config = dict(
    d_model=128,
    n_experts=64,
    d_expert=96,
    lr_router=0.000828,
    train_tokens=212400000,
    steps=6482,
    dataset='wikipedia_en',
)
Below are experts of layer 2 (counted from 0) of a mixture-of-experts language model. Rows are named router (the router's row for the expert), gate (a neuron's input weights, with its number), up (a neuron's input weights, with its number) and show model dimensions 96-127. Each number is 500 + 25 x the weight over its row's rms, rounded and kept within 0 to 999. Numbers have three digits each.
After each expert's rows: "gets" lists some tokens that make up at least twice as much of what it gets as of all text; "mostly gets" lists some tokens that are sent to it at least half of the time. This comes from a sample of Wikipedia text that the model never trained on. Tokens count by the router's weight.

# expert 49
router:542501499508498495502530491537503497494487482537488486557453513495531483521493539522496523469542
gate0:463514518480519503516539515501464530509492501515514491561474514499502477511471522486502507506495
up0:475482489480540495533540497529500488502489504503488531563474496521508455549456506505519483503536
gate1:464525485484538486485491456505480470519500491472503494479551483518523454467482544536505497482480
up1:486515495477543491518512499510501457515500495454512500487539489513517450464472558536509493481493
gate2:534548464460482497492503510502509497514520562513502506490481521492510522501475485514552527495493
up2:507510460480510556498500509494538500520500539508505523526507489480489525538468503498560486500509
gate3:515455545474479473488516528522539482502500505520491490537490485495487488481493491488481526511521
up3:510465519473475530493531519520542505482474532512504494516494462469513482501478518523483519519515
gate4:509496486509481547521507479505478510531507560491471527473539442539509520525477515471480505485469
up4:498527519548483553524516502512492508527530518526475521505513392524515522535526509459482500493490
gate5:540522527458468482485515500535498514522496529479513499499501525502466470504492517530523546469527
up5:507533493481446471488502512528489498544498534507488484497480523520493463533470503493520462498511
gate6:458542532470493503490481487545492485543502534500502505481499545512485496502498482496489481508499
up6:497547520464482477488490509544499475551518510503492475495501516496519502484483501513468480514486
gate7:482506471476472488498477486520509486511479458504517483505513473511481513487455507488497524496517
up7:490481470462483466485502483500501478501488468500527518508518498489462519513457491495500545516494
gate8:509512511522543533484536486528524470513467539504497495480495491511490493518494478512467461512520
up8:545494531559526504498515484518522461514545492523505498518505496503470515502498511503469457510511
gate9:524501518458503513470502499512519491498488473503484487463528454502517511504458482482478493456524
up9:514490517471542521510493497529509465510490470505466492447507487524486489526480483486451482469497
gate10:497463511487511509492480483554489519492460451512500484567481508471547484517519551514517459498534
up10:514489485506500491497491493550499519500483494516513494559456506479559484510528544509530447488523
gate11:526542490486458501476510511461513487447509456465535497548499500521502524509518504493481513512520
up11:517515487533540528523487530474476495491498492518528469532516497459466544493489492479502516467514
gate12:567442497531516481480507485490485524480531522501514515504503488500471531502538526520474496448558
up12:533462502572526521479526480485537506471494515503531516514489457487466499518511514526503493488551
gate13:453462524520524521479501523485549475489490518504458515515531499502487506516463484484498520461546
up13:466438515523530519492509540468526484465507491524472534506527491491521502534488493483507515430537
gate14:517501485511506492485519487515500521488484502472499476481495518513464546497475478522477483493539
up14:517511503520495490484501477520515499516528472479495471483483522531470552487517480521484478514514
gate15:536512492467491516507504501485502520491481469528505485542509547512484509538496540484485476542552
up15:511498489498481549475490488507522526484482480506498484521517515449478517577469517494492489531530
gate16:505523550550453512517518462515507495522463487490548489522518517482537529498486510502495525508459
up16:513533544521439549484492461487518489524437516493526478503507508484493496532499492506476530522487
gate17:494502484504500476489491534488437487470501511553494457549504460496503495495468512508504474520460
up17:490506501484485459511502528500450497486514474549478469547486497528523490486478509493505489495491
gate18:506503513491480535519472508516464490545527494515495463501510512525504541495476518473549469490504
up18:512508507485480476505466512533441502567531477479491471490478504502501529488520547474528478491464
gate19:497548488518511511463480497506515453517510508535487502502492512479494525477472532482543545483496
up19:509539480536511533466499515506543471510499466543486494494491480477482555471481514475551547507513
gate20:531516489484532486459522545471528457486529531546470478490505563467494543486530521500489472472539
up20:487480479495531505466520524507521494507531528564481479502457549516521524499539477490477491490525
gets: " and", " by", " on", " with", " or", " &"
mostly gets: " with", " by", " and", " on", " &", " or"

# expert 29
router:537486479490479525478535511487482523472522503540538505513475559516521482507500532518495508458533
gate0:522482442529493484490498490483513546474491522540509486471505490581496511502508521536526522472550
up0:514499468524500505498512490493503532479487515569522491463499469548501491514492518482545522471549
gate1:489496467500485543503532511513495480481530507510529511525498532532504488478508512532519502515477
up1:495529462499515521512535523503528486476542498510531534551493495534511481485529512524509507503475
gate2:510550488506561496500531475527495513513508483472499512486471492522478515577470475466468474466502
up2:502543480520569495512535476528492515498509491483502504486479477515475516553489473469464477474495
gate3:517499486503469564486517482499475507532543496570500489481489492487526471448486534497501514505461
up3:497504492523452560488523488515506510525522486571505498479490524496518465489489530485521535495461
gate4:556484509511510495476536476516541506506512522482541500503492478505507490510499547482495487444497
up4:530525518515503494471523454523528501528494495490533494518492484515514488516513499483478489473487
gate5:511452499540464567510475490502530520504522526513473498454513523463546484495452507506551508491475
up5:510478507516458576513498484519519497522510522520466490472507530486501511514466487502535489476471
gate6:473495467530433524469475523508526522475536487520494499489532509481508464496529513516502503491486
up6:483495453520449533491503535517519535474549495512493510490509521487501473507512495508468490492464
gate7:519484523507460495481463495493448510535537492464524515476490548505503499475542488489521524499498
up7:516506506510462489469494484475444488535512537484523506494482562513507509504554469512493500478486
gate8:493479529485496503478513459480436523511465511517555497503505465503494489485458495514501555489473
up8:490480512508492479494507469486437517480465494492542502493520481494500475484455516512505544529461
gate9:479518482493526474469511496513500505514555507488517484517513465495474520477532531535472478481540
up9:496496503495527480479531498526473506500541532480520488516492456501480548482507516538468463469530
gate10:482504524523542468507549537495490464485467515504502521562514489489474520503508502513507487503471
up10:495497517539552493505546540509482488485474503503483516550500491471477515508524493513474490513476
gate11:456504510526539466494542485520515512524526531522497507489497490470474482537508530492520486478531
up11:473486495555537503519537498527523508500524515520501507504486481470493474557494529488490493503538
gate12:500538482499480511531497490545514458518510495440479498516539530494504505494498489513511472523452
up12:479514508513472528515490487525517458526509514429486482511532520495483499478488476513497473515456
gate13:524443489486476575525502506508509456512529532537523481512504464498506495435478474520491515528529
up13:507448499473490566530513531520503470515534519548533477520502485521499503435460467532482534499521
gate14:499517512544494538530513482485472489450471476492480492524481554479506491525500497474459499488502
up14:508500500535492537525505481479463497458462486516482472516487530494484490530509503461487511483514
gate15:502498479505513516493469540505504507507540536476510496465476472541526491493541553494470500504528
up15:509516487511517502487472509502514502513532531490531508465461501542521486470544570506470489514523
gate16:540522487479507513481500507492496472522515482455515444508494517527511509515509506482478506511480
up16:536505474481527531500508506521502484545517502465480449504475558509491506506486499490479481508481
gate17:494521473524468523499484481508505472494532532522500532525503515452445449517549535527500501488499
up17:496517493541433530503472485497502458470541521511516526530476521456458467535538544526518478488480
gate18:513509460539495546522491532513527470507499460467490498462511486456499534507524491511486481499492
up18:505539455526510541530502529507490469476484489442501502480490492478495527516530514529490466506488
gate19:479472480471546522524540492510476506493465483475506500456487501527499508511441459521488491503539
up19:487453449481530509525546488524493500505458479468508497458472511516494520527435471511486483483537
gate20:535475502444528512473505516512534492524480476513485496530523514494486491468477519490513471508487
up20:534452494465510502482498512509516494532474477541500486523520524499499493467487532476515486515512
gets: "8", "6", "7", "5", "4", "3"
mostly gets: " Texas", "6", "8", "7"

# expert 18
router:529499483508486532481513490497518490506472489531490514523459455526460510485513548505479514472507
gate0:478481503495491509480538510488487533514458521515481462501482456502519480507513509482518491491454
up0:501456499485448484497543505488482485498479516469480469507503461478503482475510491472490473515479
gate1:520544507509483527499472482520503528491489463524497546528519468508461526512502527512475473500470
up1:523551512509489482491468493513467495500469494518486534512511460489446517559513509528484472501485
gate2:500526487541473551490543488504508467531472472529487496497446501483491504487487501502498520490532
up2:493513497531468554490543485484506462533470487510482495501462502478494493514479505519487514489534
gate3:481522502488508474475503543523509477512486466462509528482456486508525510526503495502464536524494
up3:493508479502519489477487554548504511529499452458494526476445469493507521516495512486475557514494
gate4:517521446493526470502487515472492486544480499520503535487489475511525532491504531523460489508480
up4:513497461492552489495500512483494474527506491521529538471496502504496543499485562498457510500491
gate5:513491496486502494464518528496519504498477497520501498533521496483538497512506485484506493496514
up5:497504514505493492470499502503532520514491512524497504523518497506521504501482514474507503500498
gate6:537496481459489544515536504522493480550456526510491474521479470471466518509518500532486529520466
up6:515510497463515557505544477516487454536448475474494516514473463461483508534501499530495483497470
gate7:524491498487545519503518520473516487566521504526491501449492445506497460480503505494479505506503
up7:507500503517544535498506497474535514516505503517483501460512461487520456494496494466495548483513
gate8:475529506488490493514518495490545506539534432549476517440494491507481493523505482501539507497515
up8:476532505485493484508510484509545508530497435548461509471494490498469491529529495494520490477510
gate9:481523465496483505475497515459543531534515511580494496512496505531495528485528494507517520507450
up9:453509476465490510471489465445534492520496486550468505477490504512493529521518500506498509495481
gate10:536535490480521494488493494503512518524438464525471552516537503510452472504507491499506517475479
up10:527532464495505498487502480496502500499444480535481524510517475498474485493495490483505518481472
gate11:513542512511493548545501456485484509519583497516515508500491472523486516505483569535493461499468
up11:503527478521464526540526503468489512525551496533540485499482516516474527524505545517519446504484
gate12:498489487484472440478497474514526505533436468498486530499504466466474462518481472495514518487480
up12:500493501470447477468486485520518508542477463515479516498491467462492465510479495474492517488514
gate13:523484419515496494513496477486526447510499463527448531488487524462493492490527509498489515479534
up13:540495419492503495494513460484513446481515459525459518497480540470501494480507517492488515487525
gate14:498498504508573496512472497512520496507462498503486539486446456467527464452525523524455509494533
up14:490485486513579506482469498508500500480454490520487502495454453454521473459513539521459551489525
gate15:502519478535501520489494502479498466499512506544522511483507528524504533463528549508486468491470
up15:493541469513535487500494484483541484516487491554505502488518483543475526457512554506477468508491
gate16:511475506485497543493535512525505525504533523525517520528517523502490485497457546545508516512475
up16:508461493517490536509515516512509501515527530518541498545494525480510449481484541523474547477502
gate17:490481483502467524513516481489487512480569529490479507504490525520521516529460500503459487477521
up17:493487500506458518501520492475486516481576542490476487514506512522539527514436484504495482485511
gate18:509533476495501496480492511488522513542449489475465483520482490461469510515470498520509531476498
up18:516546470499476504483507504511527507531460485494473497529497508451462510486473471522500523500490
gate19:538490522519467496454506508503475503529529526472540548452465506469522470511484529482553540506486
up19:532500494519469466476512508522477520492520492524501522449506523473525519479461528510516548508484
gate20:502527512525508548498480490493422493509463496508463519484469532512485467505532470504484439519491
up20:482510507498504548492460515470459490505480482517452513477475502489471465527521457500482434509488
gets: "4", "3", "5", "6", "7", "8"
mostly gets: " Yes", " Goals", "4", " Pts", " UTC", " Clay"

# expert 60
router:513455496521511491468489466494521491499501475526490488519443471546516513518452542530498531477552
gate0:509507557510511449511516491510504506509502503511468539520523453452507487505530552494544480481488
up0:528481521508480469495510453472508513491517475497468507523530453522455453518502520488508481476545
gate1:512518493490459469480507469473537483501476490500534509527488500497526489466516520488558491509480
up1:481503472522528489475488474520510465518502472501489480487505491486499483495523488513546454525450
gate2:454487500463519494497499501491489529477505523494477508505468524514522537485517496487454481474506
up2:511463489446528512509509538483494497483520532489484515470482548484511510471518517513474498493528
gate3:506493499498530503491491471473488511515497497488459486498531498502502458542486526513472504516555
up3:508504483541513508491457464529547523497487488500465512537494482543501478518490505480488503518551
gate4:517490547525512534467482509512473538475517542505502490529469509440526507508441549518548522487447
up4:525533519473523519428491539545467543479479530509500493505489496503508480482478500527516511484478
gate5:488457479500502517463511519463464499496450532511540484538499505488473516486523509457462503500507
up5:500460499511451522474473513482485503485439509502508481495505517495482480488472513506482494474518
gate6:531503502538465510460474516517536487472495493513482517489486487493466484499484554489507456486547
up6:540524497536429543460495479496569479498498491493485514516508487536461463485463521483519463502548
gate7:525460469515498507466512538470510456484449518455526484472489496486491477566493486464492531466506
up7:516484476509485485449496485508502476504452534469514505493469486456489477529490481501509468452493
gate8:518511538479467508514485494493514525479542515509484452499466465531535495496497497504550541465527
up8:548515526477451532512474502483526521485496477497455491519464424544501493499493481513561559491524
gate9:506469528518488539456494507466512497500479544514519487519488463476542518509498517489519484487532
up9:512479506498565529494485499466497538521497473520529514528479477514541482506511538524533527500528
gate10:529499515514497520501493474519522531504539471496494488515507479476481498542480521459501500539487
up10:548542504515517506506490523485530538475550431492525491504504462523464504525464505490519543497503
gate11:535487521494479490540517491490502528512509458532447480513482506537502500514512471487482547492498
up11:522497501495468481510513490460530527533498487503433488523488506512482512500475471478482545472509
gate12:513495534498512490477498560467498513527514453518476475515469492533522508513486525494471522456506
up12:522509495503555486493497558493507474530488515483505479522457470509526519532522538530496511453527
gate13:528443473494518476494508480506545479508526510529490503469497498563473480522486495561490507486521
up13:553519468503508484534494464511546480482497491517491477467501462527444488491490523483519487510513
gate14:499487543493488475483540499542520477498481540522487506509459536462504504526504506522517520502489
up14:518506545494474495522490469483503513471454541513497516472480531452508507537478452523554530455513
gate15:505533493505509457506486539525474534525519492505502487497516496506494490495501511527500483500573
up15:519539499495514482486492509520477525484496502538489482501501477515491532512516496522531526500569
gate16:528478509493535509475569468519494475482514546493536443535510484486527525490521507493511534507464
up16:538460488531522507500537479508491502520513492506507490513543478504497534527501502491497489485478
gate17:501513464496478515508491501500467500512453523486518530500498461522521516522481484478474503506527
up17:514513490473530499494514516474501459495504517490501498545457479567523498508493487494492491482532
gate18:487483462475514528461461486460506508507516494488476497518497481512523474502480525465514490490548
up18:538520469515541531486472479466499529487509487487512483517510505493495494501528500465511449510533
gate19:519507486521493512485472449503547505497510507527530489514539480460514482510443487481502536462506
up19:534529475495431490505491475528508510475524519481518491542543473483493484519448499520534546502480
gate20:490495520474508504490495516479496492496550517522484468519498502528503512480488476510510519518528
up20:547485530487491520493520500503510463527523492532475473496495470545506507497515511515488531524527
gets: "ing", "ation", "age", "ent", "ed", "ant"
mostly gets: "ation", "ive", "ating", "able", "ical", "ment"

# expert 44
router:513487497497500494506507506515500503517463467530498541492492485542490508506463536541513523482523
gate0:507502532468472545486486500516481523521516499497491536477515557483477523541486533470522518495500
up0:509512521444492555500502508499473504497532496503495540473518555530465539560496525498521472509501
gate1:528501496482544512485485469512504489467464520528497517492520528506471432523518465490577479516508
up1:516443480508476526494506473494555501453496494491495510482518556536480439503505512473520467508478
gate2:465488516522504489508549521504514487502491496491524502536521492554530494475522492527480507462523
up2:473508524521475522510557520477488488479490466477516516539485447544515496498488515490482517496469
gate3:521491499478489519557523495495469464456497495534471455499504498503500494525479511494508504480481
up3:504469487439510482518496498511447495483517508513456513480496513505517524508492540513521486475513
gate4:476475496496502501484530482490499537521511515459507484517505506495462521524502543528537499467495
up4:515468489476504489508528469513498525506508513470524523528509507504486488548514510530548520502555
gate5:479488485464522483505499498531475489542524464506551497508509504491483504481522479528476479531495
up5:492472483489555515507481504507467514542495508513547531511502503446476493466509467528507475484544
gate6:453492520475516514512477483504537501496437522497510490516502523550506513533481550497507486489503
up6:454493555526511526521475467468499527494489510517504523524500520552532518496533521504492490501473
gate7:494467472466490497491482495495504507514461518537493503521523547543501535518452534518492506529529
up7:501487492501517510461492495513457496537504498518474518499515592540475519514514482540507508491514
gate8:505537500511489517496521570493528531503530469541503534506486469484529498488521499512490478489506
up8:484483523488507541519468526496523537492504513543502523510525490497513502424520466523488475493530
gate9:522479474477526515507463549512454520486502467515552502473498517477499490509467485547496504529518
up9:500493461523531481491505526510482486515516511518516498492491466528517507505461532537533514492480
gate10:518490501459507492553503521493518504482458461505513484511502483544480534521450543479480477506505
up10:496487491437563485522511505499453459492489483481498513518502536510473539513488543522495469501540
gate11:490497466519484468492501528505497491493526446523530498534512512512505512480509492528412501513520
up11:511530488482433465484499528538508505503532501527532529543474518508507489508518494484442510524506
gate12:532487473504468457498487521486522518530463465514508509506473511527531519551523527477519493484533
up12:533463471520464466478450466453524491513476468503508543502532532564524534514520527518491477496465
gate13:479488532523440532508486512556546479486488505520542523471522476539491488530500480511486539482540
up13:493481496509437484523512472530505488541493541502497535515522521533519482503489484502541545502451
gate14:488523509507462492500497506510544526505528520497468517510564461534516480495475498478525490481495
up14:507481510540507502483538526534499511519513459541460489484552485503529484525478489527533494495489
gate15:481509527489550487511523519510486503507464483522532520528530471507494497490515500530516483526524
up15:502525513544475468480522520531500528535477483535539506511532486510474533533519511500493541549462
gate16:503504509501480513501512541515514551514506459509497521478495542526517487519505518494504496490540
up16:496546525495426485499513537505495496521504500497486492484496512525513467499495536496518511498496
gate17:447489512501457498485489502525495477516483463502512491514488476515525451513515513467506533496557
up17:492552535486490522479509464503474469480476484491467483486467468511515496473517489475486517529560
gate18:509461496510536477475498477456475518505532548509507527526508514499527513469486491509519475494492
up18:507469458522510478497481465502461493496518539500543510518501536520518487494507501481554483481498
gate19:513469498502451481506469503499482503529516499487483529497443456540509509545489529441493530486500
up19:498497508470471456505485521512500519508495503519502528500467475559511511527537511471516500478468
gate20:498522521523511507505529480502481512510525463499454530483463511498482500532450550494496500505448
up20:512470485506519485512537504500487466514551461508439517477473539513482519489511498504518514474455
gets: "s", "th", "m", "c", "k", "t"
mostly gets: "g", "m", "c", "st", "d", "r"

# expert 41
router:543489490498491528481523496469495474489493503521480466528485497526485512506500528506495530471520
gate0:473514526480485460495473499508475530452472479483478497497493503512482506482522511525477511495493
up0:520496501499499525491478494485483515436475484486497494471473491551501477490514539500464540521515
gate1:521503463482494530505491508474503470445527489525490467523510471557531479534513505497474496497515
up1:530510448491516521524489532456504458426524502513501487530523477538511474514504503497507524525521
gate2:503458526474527484536480466545454511538472520488494473496480469550523495491529499489484454503504
up2:522481501504549516529499463535483502529454511472502528492462496517500494485547537470467452510512
gate3:497511500471492450458515513525514515493524506505512538478516545476494496528494552517511497530565
up3:492494468485465444447504507521526536504531488515491510458533514476522515510518541520519488525584
gate4:514493492499511467438548496508562468456480498544494530506503502500498493474480524497541531488463
up4:513468476485488484434531515484550493483539502504509530453483486487503493479471519482516524496499
gate5:522499473498500516452494495504493523509449522515499442509538518526514469527518487534519519437503
up5:502513507486480534471503503490483484517453522496483473529520476529513475513500464513467497467470
gate6:545507538486544537474481494480495476514469510493498504509514501544474505490514525504509548495498
up6:574519518482528497467492498494487507488488525519493479533504498520477489522495529508502539505515
gate7:499528523498539462518496480503491480511497479494481442498448464494500506516506472504493477488522
up7:495474523504533484476505474476476494497503499486498447528441464512475512526456475542502497458517
gate8:510446490540533523498499486543490510470478514511449462487520471471445516517523483537511515455474
up8:516465466504532540529494500524515497479497504514449459501497457499446506505532480490528520490478
gate9:534499501464526519521560522515470491484502481483479497474498529497499486519461491504454498475475
up9:513492452482516512515536514506492498501507482480470491499503556485527465542462487485462482499511
gate10:511515459464496528490499514511510467507479498449519500491536431468506532458499473518517534495511
up10:531532454486517483489506495486490499490477512419515498524490459469492539494517482497513546487546
gate11:514476520520462483479510502488546474471484529550490522503420444513541486528516541539512555500500
up11:505476508533477486506488473483497496466478547509488521514454457515529456482505548519494546518513
gate12:560442476527473506489550500450512514510490529526516500461487476515486498504458470446498512520479
up12:531501483532461518482532478444515478503488544493525463466491476516486502526481466483493517507483
gate13:523459479444498582481499519532505491503492498471473463490471535504479484433539514475526479476538
up13:522474473431465573498492509499507511473534482470474514493449505514474512435516494511507479484559
gate14:484480488459518504538547480522528474535490495503483505487535531490499502514540533483517485506555
up14:513476498458558482544531477528505472531464495485484508520551499524484501523555546510516520484549
gate15:536498538479486516499487521462480547487535515502497502515492503550505497495504508497491474504518
up15:518458559471495526467491504497472523489530501523502533517495506537494495485498520535489486488541
gate16:505480470523518505495477499463485500474496528497519476544482474528484509580500568547461508509461
up16:514494458535519504479492505462484473484490510489534468557502496522479506583474539546470491485458
gate17:479536501535505499499514523483493482505433465515487481525493522463452499513513508520485491505470
up17:469525497543521503541523508471486509488448478509501490540480482494483495513484476520506468491461
gate18:481422504510515523464499490522530515499458536518478540485492465507509500495500507503553468432536
up18:486432489501516500500490480492546498487498494536495537514497489515490493534500515501521464457512
gate19:478503434462515512534508481516496478492523523517477504503469509458507488519494499477513492481569
up19:492488413459492488552497484503486460486518507518472508498474510459503503513509510437497460495544
gate20:523532519486504518498500477488496456465505466497491534541536494567533534500513494528518523477473
up20:523522514510500508504511500480520449505521468484508556553522491549530532469514499506506486478495
gets: "1", "3", "2", "4", " used", " released"
mostly gets: " access", " attempt", " unable", " succeeded", "Gls", " refused"

# expert 53
router:519478472492466481500508516509517523503511498540508463536457491535508500486500546511507532514479
gate0:501523521499517500528458462486526488483532488533536454478453457488487524443459479475466500508496
up0:500490515504496518513467469477524455477547484540507443490484498486492525416516494486483499493499
gate1:492467480470535476493439486473470519534513489531514457504508498462510501498485483529532494506523
up1:496465477513497471519450485456483529547521475527523476485479523497488482515501486559479498499500
gate2:541492526453491510484485518529492520520519482519529472537500501568473528531483535467505478502498
up2:538490542458474544488465523529502535488532483510524472502506473521475513515501522454475481523513
gate3:489522485520480506521562455515493544518471502505480481513488520551480496528480482489538503503475
up3:501536473524484514493526474528538499560468503489485478471506484548469472524501485477564505485490
gate4:525509500464449502499463538515511521499532510504535483497471456520491481470485508513535480501534
up4:510525503494527503529519502498503540516516516509518456506478482520484433463508535526546483495507
gate5:496503508503526464503484496455518527527518500498492490523497520478495520469501506514512519482464
up5:525475487498499504469474507508527529513491492469508525510486495493496535481484499518503517487468
gate6:502461484509538510482495469468487520529520475508511461496535524498527531533543478498529499555473
up6:504470504508547479523509441474479538498548494498513450464531478490527489505538470531517496507462
gate7:503523462462501471473531531485482452482501453511504484465495507537494504518513506507500502477461
up7:526476448486493490475505531508470481504498478523516515470534531551531533477485515512491502501461
gate8:496470515529479466483485537485473525508533532526506503528478452503490526465519539529444509511500
up8:504516481511484495503483521479496520477519519497497508562451476471496539494544540513462502491494
gate9:528502501506466512504523539521480468586466535515442504487533501514544508508497528544530477561504
up9:525489488484464504483531548523487466556459488486453517489495496498547508477494533567496496574502
gate10:529548485504492481484499521488489504511496516513431521528451440505484479461521512519525514506512
up10:500549502503451510489470481508505525471510507513491479532465457508485477473525523524533545509520
gate11:511493515552484498491500506506527536467452457484461522490455446519477489499524514473497513495499
up11:532463526505476504515527539507537508460492442456470504503465458514493500465513527471511502488488
gate12:512482544510491503526536484479467550495514483512481495497518535463451513516447504454467457528506
up12:495548528504477486518522490506525484503454477500487518509496472480473495512446494465463498510521
gate13:500489492504492518508473488505438513457542539549525495500545548493523527509493481509515523458519
up13:542491491484508514484489483515492489462529538527511508485529572509523486472498496485545534485540
gate14:501509474476433464494531512526489456535474523505443497523553496496524500515466487509492498496508
up14:512512508488504510533518478516476480451465528492474483476521493488517460492476511514508528499473
gate15:519506521466492476525498455477508499497509502556480448497489531500523526455543496501512490499527
up15:517474529475490486513517483485478525478501487540512485513484545515509496468512484518520512484498
gate16:472527510486521510511536510518494569534539522494496499516480506525477511457519552498454479532487
up16:527493492528540517478516499542508544502522522506495452503463538472471509507498550496456505527546
gate17:494459463501528484499479471522490539468549488527470493487488517524525463463498522513540526488522
up17:535471469481505517517521454555496494469543463518511488511450521504523459488504495494530518475535
gate18:501475512519510512479495470500498523485507449515531495465503493499450515496452459477526542468486
up18:528466512471535488501474492496465508491532506482558488449495501502516535477458461504491510454482
gate19:507507510493503507531510533535475483507514520513517454507495492468544540476536526525506524450473
up19:488502493480507509507505512551490466517493500494502457502531473522574500507492517505526514500489
gate20:546484482506472509483513455482524531512513504519500512514457473522483484513535499496488526526545
up20:540503500503481495504496459492516573498475480505474493534463512511525447527524509507522536508515
gets: " he", "b", "p", " m", "ch", " she"
mostly gets: " m", "b", "ph", " Car", " she", " cl"

# expert 59
router:508497496517519504456491491531468539510477486505463509520471478498498456486476513520500501491480
gate0:534461538494521533504483526552472495501474518451461512479497512533460479543490516518488470478537
up0:539472535508523526518478526539484501478481490461480517474496508537476497571501521500464468480522
gate1:488519507505507519489490470489417539469511530445481496532512522467533476497481483492520533499497
up1:491509495504501492486500475489427535478480529458480511534516507481514485480474482495528543518471
gate2:538496488529541525527542501526491527465540486484486486460492483516506499500490478512474518480542
up2:535511494547549540501522482536498541471521482460505504478475499509499491523500484528494492494536
gate3:492470509514500536490511559494483491532533527502466516512507492482474488505558492565518505508562
up3:496469493509547500483498523491482518522534531500478507492528499490474504530563503575523509509540
gate4:455483502483477503483499502507489513493510563500502521489523507555517480518490496497487494503464
up4:435505489470514466487485513512484547486513520500497523488526520561515477526494499499490478503479
gate5:526525507518506506503519445487477545489540523496460523504520471517529501490497502542488517485529
up5:523532500537522510500520463506502521475504522505467532526511476530526515511504498560515504495532
gate6:515450476497517503486531525529510510530487501517488498478473481459483505509502517492478527519483
up6:514473497489530499518502486529502528543517484505490505445506485512504462487498529470496508501504
gate7:519508467502513486503503529509518507462450462517504477529508520443482494466467499520487512510476
up7:522509483505509475487488516491538505458481434514502466538499516459500506484505490539468488516453
gate8:519524487501530481466540500482483527486535468515504503513525489515534463461493539498516493535469
up8:512508510490517499445516502479476511484540484480487519518544519530530493493505554514511509552498
gate9:518507530488549497489506490504478475512513482474535480534515482452512480473527519528492478508529
up9:520484523502513501485517505487466489522493516482532479530522496445502468496537531526521456501546
gate10:526539507520434488494522518468528478502464474561495517508516468515501473506530518537479482515500
up10:502515518510445473478503512472530457501479476550496520512526498546496474525511535539474485488487
gate11:534520474504509508503529460538493489532499489499474516503510450488513460456502506549499475503484
up11:534542524484489536486509468533484477526497506469482516499508416472513460471531496527497477487501
gate12:522474492539443496449483525522513463526466507489475505518517519516515502522503559508492540514537
up12:521523496514446482434494506520524467496486491514456526513516490519504516494487543514474566516519
gate13:491452448475461492464497475501507549490481479496502490502540549532475489504451513491491503532507
up13:478440482461484477467501484483502534490488463507515496492516542536476492488485514496502499528489
gate14:562494490485506510459488526528483508473489498496477475526505474465527535492488538527494478491549
up14:536476463477518488458501536524489516497478499500469482519509514492510540510516516523482534515510
gate15:503530510497488501477520500541500512515475501536472496491472436454480481477470488546475477491504
up15:515496499479489528482495522563505512495492487510474525488470448474482464456509522577476484485520
gate16:517515498507491470494506502478518541503523514504481482511493470478504458507471499491501528523519
up16:521476491508527469483504491470521517479514516482476473497530506499499453496477506473504521489477
gate17:525502489481490494481521507523497521521487531505510508527503434472499468480460481529499497497540
up17:523537472504493495505520512524506504491442503535485493522461472494514498500457434485475487490516
gate18:525504528503557512477504515554525483471504468547508465507481523447485495480517509534496445489507
up18:529480533518533524487502487553527488510523477546517469513486494461481483495544538543507443503496
gate19:487476452457490489467505492533483547542500535481495509486507531483484471476490519468485482508508
up19:499484452468475480452519489523491538523495504482508526471495529491489450486490501472478494511495
gate20:476490532493545510448488484492497513495490497462499498535493474460511500500516527518510548480464
up20:507474547496525483455488475505524489507480521435489495510492464480507479488505529513488557474471
gets: " (", "\n", "\n\n", ".\n\n", "==\n", " =\n\n"
mostly gets: ".\n\n", "\n", " (", "==\n", "\n\n", " |\n\n"